config.toml
num_hidden_layers = 9
hidden_size = 128
n_experts = 64
experts_per_token = 8
d_expert = 32
d_shared_expert = 64
hidden_act = "swiglu"
moe_layers = [0, 1, 2, 3, 4, 5, 6, 7, 8]
router_score = "sigmoid"
normalize_top_k = false
routed_scale = 0.707
balance_loss = 0.000608
balance_bias = true
router_noise = 0.1
init_std_router = 0.0071
lr_router = 0.000912
vocab_size = 15130
norm = "rmsnorm"
norm_eps = 1e-05
tie_word_embeddings = false
optimizer = "adamw"
learning_rate = 0.00241
beta1 = 0.9
beta2 = 0.99
max_grad_norm = 0.5
batch_tokens = 65536
max_seq_len = 256
train_tokens = 461200000
max_steps = 7038
dataset = "wikipedia_en"
Below are experts of layer 3 (counted from 0) of a mixture-of-experts language model. Rows are named router (the router's row for the expert) and show model dimensions 0-127. Each number is 50 + 10 x the weight over its row's rms, rounded and kept within 0 to 99.
After each expert's rows: a language model's description of what the expert responds to. This comes from a sample of Wikipedia text that the model never trained on.

# expert 28
router:54 35 60 52 51 40 53 56 46 55 57 37 64 47 48 65 62 66 62 60 49 55 57 51 58 41 60 65 59 42 54 55 47 67 53 60 49 48 59 55 67 52 34 35 55 40 41 41 51 47 54 34 59 53 48 36 67 44 37 49 47 29 44 55 54 43 49 42 49 44 35 50 57 60 40 35 58 65 57 56 41 60 53 48 39 61 42 54 43 27 41 40 63 65 54 50 66 49 64 53 47 46 49 39 31 35 50 56 35 26 43 50 36 31 40 31 48 42 52 53 45 55 46 46 48 54 79 44
What it handles: Tokens opening a new line or section, especially ==See also== headings, plus title words like President, General, Sir, Born:.

# expert 48
router:54 37 47 67 62 67 50 43 45 58 71 41 70 35 52 61 60 43 47 57 46 51 44 43 53 47 44 54 56 52 52 61 59 51 50 59 54 55 57 51 59 31 37 26 57 45 60 56 45 67 49 71 54 58 62 46 59 35 45 36 56 22 50 50 55 39 63 48 48 42 57 37 60 43 52 50 38 60 66 65 47 48 57 53 51 47 58 45 51 44 52 46 57 44 32 67 56 39 72 57 62 51 67 24 47 54 47 59 51 49 40 53 40 36 37 31 39 40 60 45 54 56 43 48 40 58 39 43
What it handles: Line breaks after headings and sentences, heading markers == and ===, and sentence-ending punctuation like s., )., ".

# expert 12
router:42 40 60 46 55 47 63 44 47 41 47 34 52 48 43 51 39 44 50 50 55 62 37 51 48 55 43 65 47 50 38 53 47 48 42 59 59 35 65 62 48 39 46 41 52 61 41 49 49 51 34 40 53 46 59 32 51 42 60 46 40 31 52 51 56 26 61 50 53 53 49 48 53 71 51 31 71 51 62 63 56 65 48 56 47 42 61 56 16 40 31 42 47 48 55 49 52 55 72 39 29 36 56 46 41 47 43 64 43 51 37 49 51 48 52 44 53 61 43 38 16 49 54 38 52 56 37 46
What it handles: First cells and blank cells in wiki tables, especially election results, such as Seats won, empty cells before hold/Swing, and place names.

# expert 13
router:52 45 45 55 37 57 52 64 35 51 69 36 54 50 43 67 38 60 42 46 57 64 59 60 42 40 61 53 60 52 47 62 64 53 38 60 44 61 51 56 48 39 31 56 49 54 37 59 59 56 61 48 47 47 57 47 58 36 47 29 54 45 61 36 65 56 44 44 48 55 61 61 43 56 68 53 42 51 48 57 53 54 49 44 34 54 44 69 41 46 34 59 51 54 41 59 58 42 86 43 57 57 64 42 63 47 45 68 47 49 54 63 48 19 52 33 50 46 58 52 37 43 47 60 64 48 46 62
What it handles: Line breaks, list dashes, colons, and degree or minute marks in infobox-style lists and coordinates, e.g. Height lines, Position:, 83°44′, Preceded by:.

# expert 18
router:41 45 57 43 53 39 39 35 47 53 48 46 65 46 71 61 48 51 73 52 41 47 35 55 50 61 55 41 54 58 55 47 53 56 51 60 53 55 64 61 55 54 28 44 50 51 53 42 36 41 45 46 58 51 46 54 72 33 38 40 42 56 42 50 61 34 58 52 58 48 45 52 43 55 47 42 46 57 42 54 47 55 64 39 45 58 51 55 19 54 42 36 59 49 59 66 50 44 65 39 34 42 57 29 51 53 56 54 25 40 18 52 60 44 36 32 52 46 43 43 49 55 43 52 60 52 69 42
What it handles: Articles and prepositions such as the, a, in, and LaTeX symbols like $, \, _{ and braces in mathematical text.

# expert 5
router:35 56 66 62 55 63 42 55 37 55 42 43 57 44 68 42 64 55 65 59 42 56 39 45 67 60 61 51 64 61 53 58 45 55 42 64 62 42 65 52 49 29 38 26 45 48 29 39 50 50 51 45 67 59 33 47 59 41 53 43 60 47 34 50 61 43 43 56 52 52 47 48 43 62 51 42 61 67 59 51 60 73 59 61 47 53 34 65 39 40 39 49 61 59 55 46 69 40 64 57 42 39 63 34 50 45 45 57 29 37 39 51 59 43 45 56 41 42 54 49 48 50 49 47 42 56 59 57
What it handles: Opening pieces of longer words and of section headings, such as -c in cyclopentyl and -coding, ==Des in Design, anti-, mach, Cert.

# expert 21
router:38 47 55 62 55 47 69 41 46 45 68 50 53 45 41 45 58 60 56 47 39 57 53 52 38 35 68 55 64 43 56 53 49 70 49 57 32 51 52 81 56 55 46 44 58 34 34 60 53 42 57 55 53 57 56 47 54 38 52 26 55 44 59 44 63 52 71 47 50 20 52 48 44 49 43 62 45 71 55 56 41 73 59 47 53 51 54 36 46 51 39 47 67 43 50 61 55 66 64 57 43 45 49 48 43 41 62 62 54 49 35 59 43 53 39 53 66 46 63 48 49 50 60 51 52 46 72 47
What it handles: Word pieces inside names and titles in film and music cast or credit lists, e.g. Carey, Posse, Spoon, Rosen, Sir.

# expert 14
router:47 38 68 54 42 49 60 31 46 40 57 48 52 50 53 82 41 41 52 40 66 63 56 55 44 56 37 54 61 49 32 48 54 62 38 60 43 49 58 64 60 58 47 45 53 57 54 62 57 52 39 49 42 54 55 46 63 42 49 53 52 35 41 47 62 53 58 63 44 44 44 58 60 55 64 29 56 41 47 46 78 51 48 53 48 46 66 51 37 56 50 33 37 43 43 53 47 45 70 38 44 46 47 34 34 51 51 75 45 34 47 48 45 44 47 39 51 64 41 27 23 57 54 50 52 49 50 47
What it handles: Word-piece syllables inside non-English personal and place names in lists and tables, such as Krejčí-kov-á, Bakiy-ev, Her-zegovina.

# expert 0
router:49 51 57 56 40 51 60 57 47 46 48 41 59 46 53 59 38 45 49 50 63 64 58 71 44 57 72 45 56 32 43 53 65 51 36 59 47 50 48 63 53 41 55 53 49 53 39 50 42 49 38 61 56 54 61 42 50 45 57 32 76 51 43 52 62 55 53 70 63 40 49 61 53 69 61 37 51 46 52 52 65 62 42 66 38 59 66 49 41 55 31 49 49 50 35 59 59 61 81 31 46 46 52 35 40 45 52 65 44 39 43 43 49 36 47 44 56 65 51 31 28 48 54 47 45 57 43 46
What it handles: Pieces inside geographic coordinates, infobox population lines and table cells, such as ′N, °W, decimal degree digits, and non-Latin script bytes.

# expert 44
router:50 53 57 60 65 51 66 57 36 52 59 44 48 59 35 51 40 53 43 61 67 59 39 64 48 63 52 59 53 46 30 55 46 48 35 65 61 49 73 58 62 50 46 27 53 57 34 49 57 57 35 59 42 56 38 45 65 43 60 38 40 38 47 54 68 47 44 62 26 38 46 44 50 62 66 44 49 50 71 69 56 50 44 52 67 33 68 58 47 46 34 48 51 60 52 44 48 53 65 62 33 52 52 41 54 41 38 59 43 54 52 63 44 48 61 47 48 47 60 54 34 62 48 57 48 56 53 58
What it handles: Quantifiers and modifiers like all, other, most, first, main, plus sports words such as team, final, draw, football.

# expert 46
router:46 25 44 60 52 42 53 50 47 42 58 45 72 60 47 76 50 61 65 48 62 67 49 56 54 48 50 52 54 63 39 41 50 70 46 60 40 44 54 85 61 47 48 54 52 31 44 66 51 60 54 61 51 49 61 40 56 34 41 44 49 38 40 42 60 51 61 52 45 30 34 57 38 44 44 49 54 48 54 44 55 57 58 52 63 33 57 48 44 54 48 53 52 33 43 55 57 47 70 45 48 66 45 33 46 48 46 61 47 37 45 53 53 44 27 49 37 51 50 35 41 50 57 49 45 64 67 53
What it handles: Word pieces in proper names and Latin species names in lists, such as Leres-che, Arboret-um, succinct-a, plus list dashes.

# expert 52
router:45 38 50 71 61 45 57 49 42 55 64 52 64 50 43 54 46 52 49 53 68 68 58 42 36 29 59 61 69 48 45 49 47 81 42 62 40 45 55 66 72 57 25 58 54 33 41 62 66 46 57 51 42 54 55 43 60 39 59 38 44 38 42 53 55 59 49 58 35 33 42 51 40 59 48 58 45 57 58 50 41 48 45 64 53 47 55 64 48 40 47 48 51 58 53 47 59 44 70 59 55 65 39 44 46 45 43 64 43 50 39 70 39 31 46 54 47 59 61 57 44 43 54 48 40 61 55 54
What it handles: Prepositions after verbs in biographies, like known for, from 1991 to, plus year digits in date ranges and verbs like described, published.

# expert 49
router:45 56 61 45 46 38 53 57 47 45 49 31 67 62 43 57 50 42 43 59 54 57 48 60 41 59 72 47 60 62 42 40 66 48 40 63 63 48 60 72 51 41 30 48 52 45 33 40 36 41 38 41 52 60 45 28 49 47 53 32 59 49 44 51 59 49 53 53 53 38 46 57 54 62 42 40 68 54 63 59 62 64 54 39 48 50 40 53 31 43 28 43 55 53 52 64 49 47 70 39 57 54 60 40 48 42 43 57 28 36 47 49 43 34 45 40 57 62 59 30 34 47 46 38 52 48 49 56
What it handles: Pipes, slashes, bullets and line breaks in election tables, coordinate lines (E / 15.68) and taxonomy boxes like Species:, Animalia.

# expert 1
router:36 52 61 57 50 64 57 51 47 46 55 40 50 46 53 50 54 53 52 56 53 50 37 49 51 54 70 57 45 24 47 42 53 58 39 59 49 46 59 59 70 47 35 47 42 49 63 39 47 40 54 30 56 56 55 31 58 44 55 47 43 30 29 52 60 54 49 51 65 26 39 53 50 55 51 44 60 54 76 63 51 59 54 60 30 70 58 36 45 36 48 36 48 55 63 48 59 53 65 44 48 39 45 38 34 39 57 64 38 40 37 53 44 39 47 28 45 54 44 42 39 54 53 60 35 43 54 45
What it handles: Word-initial pieces such as Ch, Sh, sl, Kh, R, plus Thai bytes, often in election results tables and political text, e.g. slavery, rally, Sh.

# expert 6
router:44 44 57 48 55 55 65 37 45 48 60 50 43 35 35 45 58 70 52 49 47 46 42 54 53 50 67 51 49 41 46 35 50 58 37 61 45 43 64 71 63 50 43 42 60 26 51 49 52 39 62 50 58 58 63 45 66 13 55 41 43 54 62 39 56 51 52 43 59 19 62 51 46 55 59 53 49 61 48 54 40 66 64 44 51 57 48 45 27 35 38 53 52 49 57 58 54 53 63 52 52 42 51 43 40 39 57 53 45 45 37 58 45 49 40 42 51 57 65 56 37 59 72 42 52 52 66 54
What it handles: Verbs, nouns and word fragments following articles or conjunctions in narrative prose about people, such as left, driven, issue, stuck.

# expert 2
router:56 55 38 59 38 55 53 54 46 67 56 32 50 52 55 52 46 50 42 41 49 71 56 64 37 42 61 48 70 56 63 68 52 69 46 70 36 39 39 69 68 46 31 57 56 36 42 45 62 59 55 47 47 49 60 46 57 47 40 42 48 48 49 40 60 50 59 74 50 45 41 52 54 47 51 59 56 50 46 62 33 53 47 52 43 39 44 62 29 54 46 62 52 59 42 57 69 33 74 60 58 53 55 45 47 60 38 73 41 56 40 55 41 40 57 53 48 50 56 57 37 47 36 46 43 58 65 48
What it handles: Single digit tokens inside numbers, especially year ranges and dates in parentheses, such as 18'89', 19'16', '–199'5, and scores.

# expert 53
router:49 43 60 55 33 53 50 37 45 53 63 51 58 37 50 75 42 48 43 48 65 63 48 53 68 65 52 53 52 36 44 50 46 53 43 58 44 55 47 52 47 49 51 47 49 53 49 61 48 66 43 70 52 58 57 47 48 39 41 44 46 30 34 57 63 49 67 57 61 34 34 55 66 51 66 28 57 46 48 47 73 59 56 49 40 55 49 50 46 51 43 41 38 43 57 58 52 38 61 46 50 50 46 30 51 56 47 70 42 42 43 59 46 45 35 31 36 58 31 21 27 55 52 44 43 49 58 45
What it handles: Mid-word syllable pieces of non-English names and words, such as an, ai, za, ko, ina, ung, as in Vardanyan, Oguntunase.

# expert 56
router:55 51 63 62 62 40 56 63 53 52 43 37 50 44 54 55 59 53 65 59 54 66 50 73 43 61 64 42 45 42 45 49 46 67 45 68 50 52 59 71 57 55 50 29 45 52 53 46 45 51 45 54 44 52 52 50 65 48 47 51 59 56 54 51 47 50 59 73 48 32 50 51 45 50 50 29 44 52 60 50 70 61 34 44 55 37 56 40 27 62 41 51 69 51 36 48 46 51 95 39 38 47 42 36 43 48 40 45 46 47 50 43 39 45 46 58 43 61 40 46 47 60 50 58 53 53 51 35
What it handles: Pipe separators and numbers inside statistics tables and league or election tables, and table divider rows like |---|---|.

# expert 11
router:45 47 68 57 60 43 49 51 50 55 50 31 66 56 38 56 61 54 54 68 45 59 51 55 40 56 66 60 51 63 51 50 55 49 44 55 44 44 67 55 45 50 33 38 66 47 32 41 49 51 47 43 52 54 35 38 61 54 43 40 43 40 42 59 67 44 49 53 41 41 48 53 45 68 45 30 62 56 65 64 51 65 52 55 51 48 33 54 31 33 28 43 53 65 58 53 43 43 69 56 59 36 57 45 43 33 40 48 29 45 48 52 29 31 53 34 53 55 52 53 36 46 47 49 50 57 63 65
What it handles: First token after a line break, heading marker or table pipe, such as The, In, He, See also, Personal, National, Result.

# expert 57
router:55 32 46 73 57 61 78 42 45 42 73 51 49 52 31 57 54 55 45 49 60 60 41 49 35 36 58 54 57 40 44 42 57 69 45 60 47 38 58 66 64 55 42 47 55 39 30 54 67 44 58 61 38 56 61 45 56 23 58 37 44 44 59 46 67 52 53 53 40 18 56 40 41 54 53 61 56 49 60 56 51 66 56 54 53 45 62 47 44 56 49 55 50 50 41 56 57 56 64 62 50 54 40 44 44 45 55 59 51 50 47 61 46 48 56 55 65 48 65 42 48 53 67 51 38 51 61 38
What it handles: Short word-initial pieces like comp, inf, res, st, h after a, his or her in personal narratives, e.g. compatriot, compelled.

# expert 4
router:54 44 52 70 52 53 53 48 48 48 51 55 39 36 54 52 57 53 54 47 55 78 60 73 43 46 55 51 58 44 52 53 46 68 42 68 53 44 49 64 53 26 50 37 55 57 45 49 50 50 55 72 41 50 47 60 55 31 50 32 65 56 51 51 66 59 42 61 48 39 54 45 44 53 36 57 42 50 54 50 49 63 35 48 58 38 68 48 49 52 32 54 67 45 36 39 57 59 72 53 39 50 44 47 40 60 55 55 46 40 22 42 63 30 43 57 51 38 54 59 31 66 52 59 45 42 52 53
What it handles: Column header words in sports and geography tables, such as Location, Points, Following, plus nouns like age, years, University, TV.

# expert 45
router:51 41 56 54 44 55 45 64 25 55 61 31 55 66 37 49 41 56 55 59 46 81 52 48 50 42 51 63 48 60 42 59 49 55 37 64 53 59 57 47 53 56 53 34 51 46 50 48 63 58 50 58 47 45 52 45 57 38 45 25 36 29 58 45 52 46 54 58 35 44 57 65 54 54 52 30 48 50 64 40 50 55 54 49 37 46 45 61 40 42 33 49 56 49 46 52 60 41 78 61 46 61 47 51 55 38 50 70 33 49 56 59 47 20 59 36 61 52 57 48 38 45 50 54 62 53 55 64
What it handles: Markup at line starts in structured entries: = title =, list dashes, pipes, Born:, (born, by:, (age.

# expert 7
router:58 40 46 44 41 48 55 57 47 50 59 51 48 50 58 62 63 48 45 64 48 56 54 50 60 56 64 54 68 45 63 31 65 61 55 69 49 30 50 71 57 36 35 41 47 44 62 46 57 43 55 67 54 55 44 40 58 37 45 36 49 31 56 48 48 31 63 56 42 42 52 42 48 47 53 50 54 62 45 54 52 55 43 42 38 45 71 37 48 59 41 42 57 46 38 65 65 55 57 46 50 61 60 38 48 56 42 70 36 44 46 64 50 31 24 34 47 38 38 41 47 72 47 38 43 40 52 48
What it handles: Commas and periods fused to word endings, especially after place names and list items, e.g. Afghanistan, Jamaica, al., and sentence-ending periods.

# expert 33
router:57 59 62 52 56 62 60 37 29 51 58 42 37 44 43 45 59 47 48 48 59 60 34 46 51 49 43 57 57 57 51 47 49 55 35 70 51 43 69 54 62 32 43 29 57 59 49 57 58 51 37 63 43 56 50 56 59 35 54 60 49 40 49 51 55 30 55 60 39 52 35 25 44 61 49 53 57 50 66 63 50 54 41 63 64 49 68 42 44 44 47 37 57 60 65 45 45 58 66 60 23 55 37 33 34 44 39 56 48 50 44 58 30 50 42 44 49 51 38 44 31 60 54 41 38 50 48 56
What it handles: Function words and breaks in sentences reporting match outcomes, e.g. won the title, a win over, the final, because.

# expert 19
router:56 70 60 56 50 61 67 67 23 42 49 32 35 47 48 46 40 43 46 61 64 67 46 50 41 57 46 54 57 54 51 43 46 61 32 61 72 43 66 61 53 21 50 44 43 51 38 54 52 55 40 65 45 53 49 52 50 39 45 54 53 38 42 61 55 37 42 60 37 50 46 38 43 58 56 53 65 50 62 52 56 56 40 61 66 37 56 54 34 55 32 51 58 55 57 51 50 51 71 48 24 52 45 38 37 39 52 55 54 43 43 44 45 35 56 55 39 51 44 48 43 44 49 61 31 57 36 54
What it handles: Sports season and league text, table cells, and political party words, e.g. Liberal, Conservative, football, touchdown, plus line breaks before tournament details.

# expert 62
router:59 34 59 49 49 51 59 56 45 34 51 34 52 48 41 53 63 53 67 47 55 84 53 54 42 38 43 58 54 57 48 43 41 58 57 70 63 42 47 80 57 46 42 44 45 56 50 56 51 45 41 45 49 54 46 43 52 30 69 34 49 44 49 43 47 47 58 56 63 35 47 62 62 55 54 52 67 50 69 46 47 70 65 51 48 50 53 55 42 54 40 42 59 36 54 38 56 56 68 54 29 52 57 56 40 46 59 72 41 49 41 56 61 37 38 61 57 61 52 49 33 45 64 41 45 50 40 59
What it handles: Words in titles, parties and award entries in table cells, such as Minister, Party, "The, Nominated, Preceding station.

# expert 15
router:46 57 62 70 44 54 43 51 47 66 49 51 43 30 66 48 62 57 61 54 55 61 42 70 60 56 56 49 60 54 62 54 31 53 38 61 59 41 61 49 59 31 42 33 54 50 49 50 34 50 59 42 59 69 47 41 47 40 53 42 59 42 40 37 56 42 56 53 54 31 51 41 47 54 54 32 54 62 65 58 60 65 67 46 46 41 38 53 48 56 41 46 50 59 59 39 62 45 57 49 53 47 58 29 58 52 51 79 31 41 39 52 54 48 28 43 27 43 39 48 36 59 51 50 43 51 56 52
What it handles: Suffixes like -ation, -ment, -ing and words such as British, Army, government in military and administrative text, e.g. deployment, reconnaissance.

# expert 41
router:52 41 62 45 55 55 62 39 52 39 49 33 50 35 50 46 50 41 45 42 46 60 50 54 39 40 40 65 71 53 47 33 48 55 54 63 58 38 49 63 64 44 46 37 50 52 41 55 48 33 39 36 60 48 53 37 54 39 54 52 44 42 59 51 57 29 57 51 59 34 46 50 45 58 44 50 65 55 66 53 52 68 66 49 55 57 55 52 42 46 26 60 61 40 58 54 44 64 72 59 32 43 52 46 36 47 50 54 51 51 15 54 51 56 44 59 64 65 52 39 22 55 56 38 54 47 51 42
What it handles: Tokens in tables of track listings and election results: row numbers, blank cells and word pieces, such as 7., Singles, Votes, "S.

# expert 16
router:46 61 66 59 59 59 71 49 50 56 49 38 62 45 50 63 56 46 60 57 66 49 55 39 38 55 52 62 68 58 40 57 59 48 40 64 56 46 64 53 61 67 40 37 58 44 46 53 56 67 34 55 57 52 47 54 76 49 60 42 39 47 40 43 43 47 43 54 53 44 48 67 39 41 70 43 51 48 63 61 42 60 33 55 55 41 46 58 53 54 32 48 49 52 57 58 47 48 63 34 48 68 54 50 57 32 54 54 31 54 38 60 53 16 50 47 56 57 66 40 38 61 52 59 44 50 59 43
What it handles: Conjunctions, relative pronouns and auxiliaries after a comma or noun phrase in biographies, such as and, which, who, was, has.

# expert 29
router:53 56 46 38 37 48 54 49 50 53 53 36 56 59 40 49 39 37 42 61 68 72 49 51 46 47 62 47 58 49 44 53 60 67 42 73 53 52 57 65 54 43 28 40 51 52 48 51 40 38 49 48 43 51 43 40 56 43 46 51 52 49 46 42 49 51 63 60 42 50 47 45 51 48 55 41 73 58 52 52 58 62 59 41 60 38 47 49 34 43 40 46 53 56 45 64 45 56 82 53 44 35 66 29 28 40 51 63 32 35 48 53 49 43 25 39 41 65 43 39 27 44 50 45 39 52 53 58
What it handles: Pipes, colons, semicolons and numbers in dense statistical tables and road or score lists, such as 3:, 1;, −0, |.

# expert 34
router:52 41 51 55 49 57 40 57 42 55 55 54 64 48 38 63 59 40 69 53 37 60 45 55 55 36 45 67 54 55 56 35 69 74 47 68 38 58 56 53 55 43 30 36 42 41 42 60 43 53 49 68 66 56 59 53 42 31 49 25 46 41 41 46 48 44 61 48 49 44 48 61 39 50 61 56 56 37 42 57 49 72 58 47 48 54 44 49 53 52 33 41 60 47 55 60 65 36 75 56 26 62 51 50 48 53 58 63 40 43 48 61 53 46 44 50 43 55 56 45 35 62 46 67 58 52 64 43
What it handles: Hyphens inside compounds and codes like peer-reviewed, WTAE-TV, list dashes, line breaks and table pipes in lists and infoboxes.

# expert 54
router:52 60 64 45 53 51 47 26 57 53 37 45 53 44 69 60 54 51 69 47 59 46 27 52 50 56 48 45 57 66 60 57 46 65 53 67 62 47 60 53 44 52 40 37 48 47 49 45 46 57 37 56 67 55 53 55 76 44 41 44 39 64 36 49 47 33 53 51 57 55 42 54 29 48 57 38 42 65 58 60 41 58 43 42 48 43 56 54 40 54 45 48 48 39 55 66 61 43 66 35 38 52 52 45 53 35 58 55 25 50 21 56 60 36 37 37 34 61 52 49 42 65 52 50 45 48 53 47
What it handles: Copulas and auxiliaries like was, is, were, be, been, had, also, often after math expressions or subjects.

# expert 20
router:51 49 52 46 50 35 31 44 47 58 43 53 59 55 70 56 57 55 72 54 51 52 43 55 47 58 50 44 62 69 56 42 47 45 52 58 50 49 60 65 39 51 32 40 52 47 45 52 31 52 36 49 53 52 49 52 63 33 46 50 47 58 42 48 64 36 70 46 57 39 48 54 53 50 48 39 42 64 43 43 54 65 66 43 50 49 62 51 21 49 35 48 56 43 57 57 54 46 60 45 43 56 56 21 47 54 41 60 26 50 21 50 68 40 35 39 33 48 53 46 46 62 40 52 50 46 68 42
What it handles: Suffixes and word pieces in scientific, chemical, biological and math text, such as species, -ensis, -osaur, homeostasis, and equals signs.

# expert 32
router:55 37 69 44 55 55 52 65 52 51 41 34 49 50 52 54 53 46 59 64 60 67 43 70 49 57 49 49 50 56 54 44 55 68 51 70 64 44 55 74 57 37 47 27 53 59 52 46 39 46 39 40 46 55 51 58 55 45 68 45 52 60 50 57 49 41 48 62 52 49 50 57 53 66 63 28 58 48 65 41 64 71 43 59 56 43 68 57 32 55 31 50 61 47 47 43 49 63 79 36 36 49 43 45 37 43 46 53 39 46 38 45 64 42 45 58 45 59 49 51 29 45 56 46 42 59 54 55
What it handles: Table header and cell words like Notes, Rank, percent signs, and coordinate markers °N, °W, plus age in parentheses.

# expert 58
router:45 30 57 46 57 45 46 45 52 36 54 41 47 47 33 51 66 38 66 60 46 69 45 61 31 49 53 61 61 58 58 42 45 47 51 66 49 37 54 68 53 43 51 32 54 49 38 62 60 54 24 47 42 59 31 45 43 31 57 44 53 53 51 54 68 41 50 59 34 37 44 56 49 55 55 36 48 52 68 50 59 63 52 55 63 38 56 61 44 59 34 39 55 51 51 47 45 58 71 49 39 41 52 53 45 35 41 55 36 61 39 55 48 33 44 61 67 60 58 52 35 41 58 46 48 57 55 70
What it handles: Entertainment words in album, film and sports articles and credit lists, such as album, film, song, personnel, production, Format.

# expert 25
router:65 48 37 53 41 63 59 33 32 67 53 47 57 36 65 52 55 42 58 47 56 62 39 50 49 45 57 43 50 45 56 49 39 79 49 66 42 47 63 49 67 46 32 41 52 40 53 45 56 64 47 56 51 52 58 36 67 30 39 40 36 39 58 39 52 55 64 53 40 37 40 22 47 43 44 67 46 50 42 54 42 51 53 50 51 58 40 46 42 44 46 59 42 51 38 58 67 39 75 62 42 55 51 31 52 62 49 48 55 59 43 54 43 45 51 42 44 44 40 41 47 66 38 50 35 53 66 52
What it handles: Standalone spaces and number tokens in tables, dates and measurements, e.g. 4, 10, 195, years, percentages, and blank table cells.

# expert 30
router:45 38 52 49 59 52 50 48 30 48 54 46 44 52 42 68 43 52 42 44 70 59 36 47 47 66 41 53 42 53 35 50 41 52 39 60 50 41 64 47 50 39 50 37 45 56 51 59 56 56 34 64 43 49 43 48 57 45 69 53 37 42 44 49 64 42 50 55 32 53 50 42 51 62 72 41 65 42 58 55 61 66 49 49 53 42 65 62 20 62 40 34 48 46 44 46 39 58 73 43 27 49 46 33 42 52 42 65 48 55 48 46 53 40 50 36 37 61 39 42 18 48 48 50 49 49 46 59
What it handles: Name fragments and row labels in sports statistics tables, such as totals, Total, player surnames like Ro-, Kar, Bh.

# expert 17
router:69 41 42 57 42 65 59 46 41 58 64 48 58 25 63 51 64 45 50 54 51 68 47 48 45 44 46 63 60 45 53 51 52 69 47 76 47 41 69 71 75 31 41 36 46 42 65 64 60 64 58 62 38 60 61 51 70 33 46 45 53 28 59 41 48 52 62 61 43 37 53 49 55 38 57 49 44 63 51 52 48 51 47 63 49 41 55 49 53 44 48 44 59 39 42 54 59 48 61 51 47 62 62 30 34 50 42 64 47 45 46 48 42 35 39 47 44 47 49 50 52 52 47 60 41 54 45 43
What it handles: Periods, closing parentheses, quotes and semicolons that end a clause, often fused with the word's end, such as s., )., ".

# expert 59
router:33 53 59 74 59 72 68 43 38 58 66 40 48 35 35 57 59 57 48 58 64 53 43 45 50 45 55 72 47 46 49 46 67 54 35 78 57 29 54 47 54 55 56 37 67 44 52 58 47 60 50 55 51 48 50 41 59 33 51 58 45 43 44 51 54 33 59 65 45 40 44 45 41 51 55 56 54 55 70 58 46 78 47 43 38 48 52 45 52 64 45 53 36 45 55 48 45 67 64 51 43 62 37 47 46 41 49 57 51 45 48 53 30 37 49 38 59 44 53 45 37 61 56 52 37 56 60 42
What it handles: Pronouns and clause-subject words in biographical narrative, often after and or a comma, such as he, she, his, who, couple.

# expert 55
router:51 29 49 45 63 53 62 40 48 43 69 51 69 41 37 55 50 46 60 39 54 62 39 57 32 30 58 54 64 49 47 40 37 59 45 58 53 42 63 66 72 58 41 42 49 41 39 57 68 42 56 68 52 64 53 45 55 28 59 29 41 44 52 46 60 47 58 50 47 29 46 41 48 47 51 61 42 55 44 49 35 60 72 43 56 52 51 48 39 55 41 45 63 43 39 47 43 59 63 61 22 53 59 53 42 44 62 65 47 57 33 62 47 43 41 49 54 50 55 51 44 45 52 52 57 55 63 45
What it handles: Articles and first words inside titles of films, songs and albums, e.g. the, All, Love, film, TV, in music and film text.

# expert 23
router:55 61 63 61 44 63 56 54 41 51 63 43 54 42 52 57 53 56 75 49 61 75 51 60 44 58 64 55 60 47 56 46 57 57 43 57 45 39 55 68 47 35 41 49 45 44 48 61 45 65 52 60 64 67 58 45 50 29 52 45 58 48 47 52 59 38 62 59 51 38 48 46 47 36 53 57 53 58 57 45 63 61 55 66 48 44 45 56 46 57 49 42 62 46 34 51 61 40 62 53 35 64 48 35 43 48 47 69 49 36 30 48 58 32 33 50 19 44 50 52 49 56 47 41 28 47 69 49
What it handles: Tokens inside proper names and place titles after of or in, such as County, Historic, Station, Hill, Virginia, plus the.

# expert 35
router:50 35 49 62 50 54 58 72 37 44 74 47 60 53 45 73 45 62 40 49 68 62 55 56 42 42 59 54 46 51 39 52 61 67 33 66 50 53 53 67 55 48 41 56 50 46 35 63 57 62 56 53 50 41 56 44 49 28 44 27 50 47 57 32 58 56 46 48 43 44 67 59 38 59 69 53 53 45 53 60 56 49 43 49 40 39 46 53 50 39 42 62 51 54 33 52 66 51 82 41 59 65 42 38 61 49 53 65 47 53 57 61 49 36 53 48 53 51 65 45 33 48 51 51 52 52 49 64
What it handles: Line-start dashes and field labels in biographical infoboxes and coordinates, such as - Position, Height:, Born:, °, and prepositions like in, at.

# expert 38
router:33 45 50 65 50 59 54 51 50 51 58 30 72 53 36 59 55 60 61 37 42 57 41 55 50 41 58 50 52 45 48 58 60 56 40 54 51 63 46 66 64 52 45 45 46 35 60 43 60 60 55 56 64 45 61 50 71 49 53 31 59 45 55 53 69 40 50 57 45 19 42 47 42 55 53 59 60 55 69 54 41 66 65 38 50 43 59 37 27 46 48 58 69 63 56 49 69 43 62 47 44 63 46 42 40 44 48 51 35 52 41 45 56 55 39 29 53 40 60 51 43 45 43 54 36 35 58 47
What it handles: Opening parentheses and quotes, articles like the and a, and heading markers such as ==, === at section starts.

# expert 63
router:43 55 56 51 62 48 59 49 52 45 51 38 56 59 41 44 63 49 51 56 64 56 44 58 23 45 61 57 66 64 49 51 47 52 23 58 56 54 69 51 58 45 40 38 53 50 32 47 63 48 33 59 46 64 36 46 67 43 53 28 41 47 42 63 68 48 56 48 35 28 51 53 51 60 59 44 48 49 71 66 57 66 56 47 58 41 46 63 33 47 39 44 60 55 60 46 35 48 66 62 45 48 62 54 47 46 32 52 36 59 39 61 43 26 50 49 61 51 50 50 36 51 48 58 49 54 56 56
What it handles: Capitalized first words of sentences or articles after headings, e.g. This, A, The, Australian, Canadian, However.

# expert 47
router:50 46 67 62 39 40 65 53 39 55 51 57 68 42 53 40 44 51 56 57 47 52 52 40 46 44 58 61 48 55 36 63 40 63 35 60 49 66 51 69 68 55 44 46 51 47 30 55 50 41 45 51 68 50 63 63 55 46 56 45 49 46 45 51 39 42 62 61 45 45 51 32 56 55 51 33 70 60 50 54 53 43 49 54 41 44 57 38 48 42 36 47 74 77 59 48 46 46 70 39 44 67 41 44 58 52 45 52 33 53 30 66 50 36 36 39 52 48 64 60 28 54 54 39 46 58 43 55
What it handles: Prepositions and connectives inside running sentences, such as of, in, to, for, with, by, between, while.

# expert 61
router:37 43 48 52 50 41 35 32 48 47 48 49 57 45 69 51 54 58 76 58 41 51 45 54 51 61 51 38 62 58 57 48 41 56 50 61 52 54 66 60 49 45 25 40 49 48 50 42 33 31 43 45 57 51 47 53 71 32 40 41 55 49 44 51 63 37 51 41 59 54 48 49 41 56 42 43 47 61 40 46 57 64 65 36 36 44 51 55 22 50 40 46 57 40 55 56 54 49 62 45 39 43 54 23 51 56 44 58 30 49 23 51 68 41 39 45 41 41 49 50 55 63 45 53 56 51 69 44
What it handles: LaTeX math symbols such as \, _{, }, $, plus technical and scientific word pieces like dephosphorylation, degradation, system, engine.